Experts of a small language model.
Size: 8 layers, width 128, 9.87M parameters.
Training: a variant of SOAP for the experts, 605M tokens, 5070 steps.
Below are experts of layer 3 (counted from 0) of a mixture-of-experts language model. Rows are named router (the router's row for the expert), gate (a neuron's input weights, with its number), up (a neuron's input weights, with its number) and show model dimensions 0-127. Each number is 200 + 30 x the weight over its row's rms, rounded and kept within 0 to 999.
Before each expert's rows: "mostly gets" lists some tokens that are sent to it at least half of the time. This comes from a sample of Wikipedia text that the model never trained on.

# expert 86
mostly gets: "}{", "-year", " what", " especially", " ens", " whole"
router,227,237,201,230,224,234,174,228,239,231,210,174,168,228,214,198,162,187,208,226,160,173,229,240,237,174,243,238,182,245,212,206,239,177,224,184,162,227,169,165,148,161,229,240,174,164,185,240,227,238,233,174,216,193,166,166,204,162,181,218,208,191,153,172,234,220,248,185,226,233,175,176,175,249,155,175,174,167,232,221,179,228,239,165,172,186,177,242,235,167,159,221,230,212,205,232,227,243,159,188,213,210,237,156,158,229,166,224,142,169,176,216,202,167,218,172,219,225,220,181,224,165,239,177,152,168,202,237
gate0,206,220,194,204,207,195,162,204,207,171,209,220,218,190,166,178,182,220,168,190,195,171,193,210,148,193,162,244,171,229,155,238,225,236,185,189,245,187,181,234,207,174,192,255,133,176,185,248,192,239,183,225,116,201,220,191,191,179,248,189,230,205,187,221,214,161,116,160,158,207,285,248,251,195,214,199,168,211,221,193,206,245,230,221,214,206,235,206,192,238,250,200,222,222,163,212,256,189,251,234,210,158,161,203,186,215,207,207,156,192,183,161,170,179,173,219,184,217,177,206,190,186,169,197,206,169,163,135
up0,241,199,168,210,237,256,207,247,237,149,206,185,214,156,227,214,223,149,237,227,132,197,234,214,199,178,186,264,200,214,223,247,188,161,183,239,193,242,211,190,223,198,178,208,271,188,208,166,202,235,227,159,231,211,157,220,186,173,185,204,199,128,212,273,192,157,176,200,228,216,201,187,190,221,231,163,171,235,225,198,235,227,183,214,193,185,218,198,201,212,225,205,201,148,201,224,224,223,196,151,184,251,215,216,168,159,182,199,143,218,221,224,191,116,254,234,212,227,147,184,184,220,228,181,196,209,193,193
gate1,216,217,206,145,180,223,148,172,189,139,137,224,234,240,211,183,245,244,190,204,234,198,206,215,193,191,237,190,197,211,165,182,229,223,187,185,152,195,229,220,216,195,141,191,197,165,173,256,176,230,163,190,179,217,216,192,219,139,203,158,198,220,176,204,234,219,200,190,255,175,161,238,201,163,191,220,221,197,181,190,219,226,179,248,237,194,254,236,225,243,211,228,169,164,203,200,176,111,202,198,180,224,192,230,224,153,186,190,226,237,250,195,188,223,221,285,171,201,182,221,169,204,197,219,218,271,175,207
up1,177,219,188,244,169,192,218,180,224,173,219,228,184,206,174,249,189,172,177,213,161,169,194,218,195,225,154,282,224,257,222,249,216,174,196,209,178,208,172,247,248,225,143,184,167,219,163,186,184,198,222,168,254,190,192,259,243,213,134,145,207,188,205,220,183,254,165,229,209,201,192,240,213,214,164,186,181,207,191,184,189,217,200,239,267,234,182,188,180,192,200,215,215,242,101,228,210,166,217,193,195,148,236,169,180,165,185,188,173,202,172,199,222,256,180,172,192,201,206,225,217,179,251,212,209,213,203,161
gate2,187,232,167,250,183,186,206,174,201,186,214,169,263,172,228,256,271,171,225,225,191,218,214,203,183,229,154,185,195,197,176,219,197,177,181,189,170,160,256,161,194,189,159,205,213,212,198,248,224,242,182,255,176,214,175,187,206,250,169,184,246,121,236,173,200,135,214,227,195,173,234,194,238,195,235,242,195,289,196,240,248,137,182,231,233,186,159,257,218,219,200,198,216,189,192,214,206,162,185,235,216,167,201,185,179,206,210,186,192,210,172,191,156,221,185,216,166,215,171,175,223,176,203,242,168,220,179,190
up2,257,195,206,145,202,137,192,185,184,160,147,183,222,196,231,195,193,283,172,166,205,202,260,207,204,199,188,191,249,185,194,191,152,182,191,228,232,223,230,231,191,195,226,177,198,223,205,214,210,234,220,174,199,210,179,192,182,216,233,173,268,159,175,240,234,209,153,179,149,206,181,153,199,202,196,216,176,235,208,182,180,252,181,149,187,214,181,209,173,126,229,206,180,241,195,192,270,256,192,194,208,202,245,219,149,195,171,244,180,197,195,208,143,202,176,229,196,211,233,205,154,201,246,211,148,165,231,189

# expert 33
mostly gets: " Independent", "(", "CC", " National", " type", " semi"
router,232,231,192,232,228,236,173,231,238,232,213,173,167,230,202,198,165,203,205,223,156,166,226,237,231,173,242,229,184,245,210,209,234,180,223,177,157,232,168,167,153,155,224,241,171,162,187,239,225,231,232,173,224,187,165,162,199,160,195,222,211,180,167,168,232,223,255,191,227,230,167,187,185,245,157,175,172,163,231,222,187,228,236,167,165,187,183,235,232,172,150,222,235,220,216,221,216,244,159,189,222,210,238,163,160,229,167,210,162,172,178,224,193,170,233,171,226,229,225,174,229,162,238,174,147,168,193,246
gate2,175,189,197,211,162,183,220,217,171,166,193,226,200,190,226,148,267,194,171,165,210,169,178,235,192,178,184,197,181,184,120,223,158,278,235,198,171,175,196,150,214,246,200,180,269,152,212,171,192,206,191,229,241,225,210,177,180,226,177,190,198,223,174,242,184,161,221,185,186,168,156,192,236,179,170,192,179,227,171,185,270,172,188,213,242,253,228,208,199,208,162,165,228,195,181,224,213,193,227,198,206,229,161,231,206,154,187,155,146,245,237,187,168,263,183,216,186,184,174,238,206,213,201,258,156,220,204,200
up2,186,225,203,139,162,230,210,206,242,226,224,154,178,221,209,193,182,230,192,226,201,269,163,236,219,250,163,230,167,167,208,164,220,198,223,208,207,211,181,168,158,173,184,191,206,190,231,178,213,195,175,173,173,239,177,219,173,221,205,205,185,169,203,213,253,181,213,136,230,173,234,180,234,206,228,179,221,168,204,207,234,204,174,255,291,238,192,197,229,178,241,224,219,230,210,253,207,194,223,225,277,210,186,183,187,235,166,199,169,185,258,242,204,212,224,227,215,112,209,232,186,192,242,200,179,203,249,186
gate3,190,189,204,169,189,165,172,242,143,172,193,159,207,172,153,209,195,196,174,203,222,158,158,232,246,195,199,189,238,205,162,239,204,176,193,211,211,133,163,180,198,139,186,208,172,155,173,158,221,172,172,183,178,235,209,212,214,224,148,181,224,179,161,257,235,214,290,190,209,161,209,242,156,198,190,189,193,234,211,220,171,241,165,260,204,160,205,219,167,261,197,197,201,187,196,233,203,173,209,209,160,198,210,199,214,171,201,212,191,214,167,135,172,212,214,282,198,190,191,139,163,222,171,208,218,243,195,209
up3,162,252,203,213,175,233,131,173,223,208,209,199,160,218,203,188,173,195,203,208,192,267,194,154,221,158,216,232,235,226,181,179,226,213,189,207,148,196,191,191,168,203,150,216,188,201,216,225,165,193,188,117,178,220,222,208,176,184,212,167,178,209,170,208,232,199,219,202,198,206,232,141,202,204,196,196,212,226,184,214,244,129,172,244,198,214,177,169,173,180,224,137,202,190,195,218,189,219,237,202,217,285,205,262,250,208,139,261,211,177,180,190,141,170,218,185,198,138,202,200,224,269,225,202,208,203,182,228
gate4,258,183,162,160,188,207,193,173,192,246,220,201,193,165,174,236,199,177,174,213,191,239,194,186,163,200,175,216,203,202,160,179,205,209,164,206,206,177,163,209,179,165,138,231,233,192,191,160,204,188,159,176,150,212,191,211,128,164,127,213,203,161,196,218,218,150,181,246,176,184,207,157,215,187,199,213,257,203,206,140,176,207,156,244,215,147,185,164,198,209,188,199,150,160,203,211,194,144,237,240,176,199,170,215,217,232,227,164,128,228,261,222,179,241,200,234,182,192,188,159,180,213,201,200,171,214,219,134
up4,203,161,218,193,202,197,232,195,192,173,184,158,210,232,238,182,202,194,215,208,200,218,172,171,194,196,242,196,198,220,175,199,188,224,200,171,229,226,151,223,182,139,189,190,152,151,187,189,224,221,194,179,239,189,207,205,170,153,197,199,161,155,192,197,237,135,206,192,223,215,249,177,217,232,198,271,218,201,201,206,235,164,192,158,214,202,93,136,246,196,181,224,195,218,180,230,261,251,242,219,188,209,201,240,198,159,182,202,211,203,173,254,182,223,165,227,194,191,179,206,125,241,123,205,225,195,168,227

# expert 71
mostly gets: " where", "77", "There", "According", "80", " children"
router,227,233,189,236,229,241,178,233,234,230,211,172,164,232,214,208,165,199,210,219,158,171,225,235,235,167,241,229,184,238,211,192,242,181,228,172,163,231,161,165,149,161,225,238,176,163,181,244,216,225,234,173,216,195,163,166,190,167,196,214,200,190,158,171,241,217,255,180,226,237,164,188,181,243,163,182,175,168,224,231,175,236,236,165,169,191,189,240,234,169,161,227,222,215,205,226,227,242,164,193,206,218,243,158,163,241,164,203,157,173,168,226,194,170,235,172,219,229,224,164,225,163,236,177,145,173,210,238
gate0,172,195,199,247,201,178,153,141,215,135,193,200,227,232,187,231,179,189,221,178,240,210,156,150,197,215,172,227,220,181,199,224,206,244,202,195,176,176,173,226,217,179,174,206,195,196,143,214,172,189,186,235,163,209,204,249,205,292,160,118,196,183,169,226,222,200,155,222,207,188,240,246,195,225,205,210,187,229,186,221,216,209,207,191,218,200,169,218,173,160,229,191,241,197,214,201,228,223,212,228,204,198,216,182,205,261,163,197,157,219,163,174,178,180,292,190,208,171,279,216,161,239,152,224,192,210,231,168
up0,232,178,216,218,153,215,164,198,186,218,240,180,215,237,142,215,189,200,179,191,167,178,180,203,223,224,175,184,173,166,171,194,188,231,214,161,229,236,222,245,170,164,230,201,203,159,275,273,253,159,204,258,209,191,225,240,209,193,171,209,189,167,190,212,158,212,166,220,186,209,162,228,182,175,215,232,172,146,159,200,174,210,173,179,157,146,193,171,221,159,230,147,162,180,199,207,177,209,182,246,195,230,189,144,192,200,203,205,185,180,269,236,193,289,233,188,202,163,193,235,184,192,204,198,160,239,198,218
gate1,145,123,212,197,217,160,219,219,213,226,174,215,175,205,185,238,207,205,134,164,149,177,178,174,218,154,164,216,198,172,233,208,135,244,185,197,212,175,226,232,213,216,206,173,185,168,203,222,189,272,213,183,213,189,219,190,227,182,255,180,180,221,183,256,205,183,151,210,179,168,227,213,203,232,200,216,232,205,153,206,182,275,196,213,198,174,186,140,168,221,208,185,116,144,134,184,164,197,213,246,184,162,242,188,223,196,228,202,169,214,218,207,222,202,228,157,187,218,181,215,163,171,205,226,213,173,232,179
up1,187,182,186,229,220,175,183,164,170,186,217,236,198,201,210,217,146,170,245,206,199,231,187,205,165,180,164,150,237,186,253,205,210,222,263,241,212,147,213,236,227,240,239,236,198,239,169,215,187,209,218,221,178,128,205,232,225,190,201,182,196,209,191,205,228,157,151,189,229,194,167,202,192,263,211,159,207,168,175,166,212,180,190,176,222,188,164,146,233,152,198,222,220,189,255,194,171,170,221,145,246,205,179,231,166,244,187,212,204,206,157,201,202,209,239,158,177,231,183,270,233,243,201,277,181,209,205,231
gate2,208,231,166,255,179,168,223,190,217,167,210,172,212,202,192,287,261,193,184,209,200,197,191,166,204,204,172,202,178,248,195,205,229,213,150,261,170,172,183,185,172,167,134,219,202,184,223,208,217,202,207,195,186,233,234,187,214,284,212,178,221,205,193,240,270,194,220,161,184,179,190,214,202,175,178,216,240,171,177,212,232,209,151,261,220,193,219,162,196,200,238,211,203,163,186,223,161,214,177,236,220,142,185,187,157,200,214,279,215,254,188,189,233,181,269,225,202,167,245,193,232,241,213,208,212,177,219,185
up2,259,212,194,182,192,206,170,187,271,188,196,211,227,189,237,184,209,185,179,161,191,176,166,261,200,152,191,177,150,137,228,203,193,181,240,204,179,187,220,230,158,189,234,161,199,170,243,191,207,208,200,227,212,222,211,197,231,233,280,239,192,205,186,196,217,145,206,204,204,155,169,286,209,180,225,276,168,198,257,225,231,228,135,216,183,164,196,192,207,210,173,235,216,172,165,218,163,251,142,197,181,175,149,182,212,226,203,198,216,226,210,163,191,171,175,198,218,194,171,163,211,149,201,180,214,211,197,168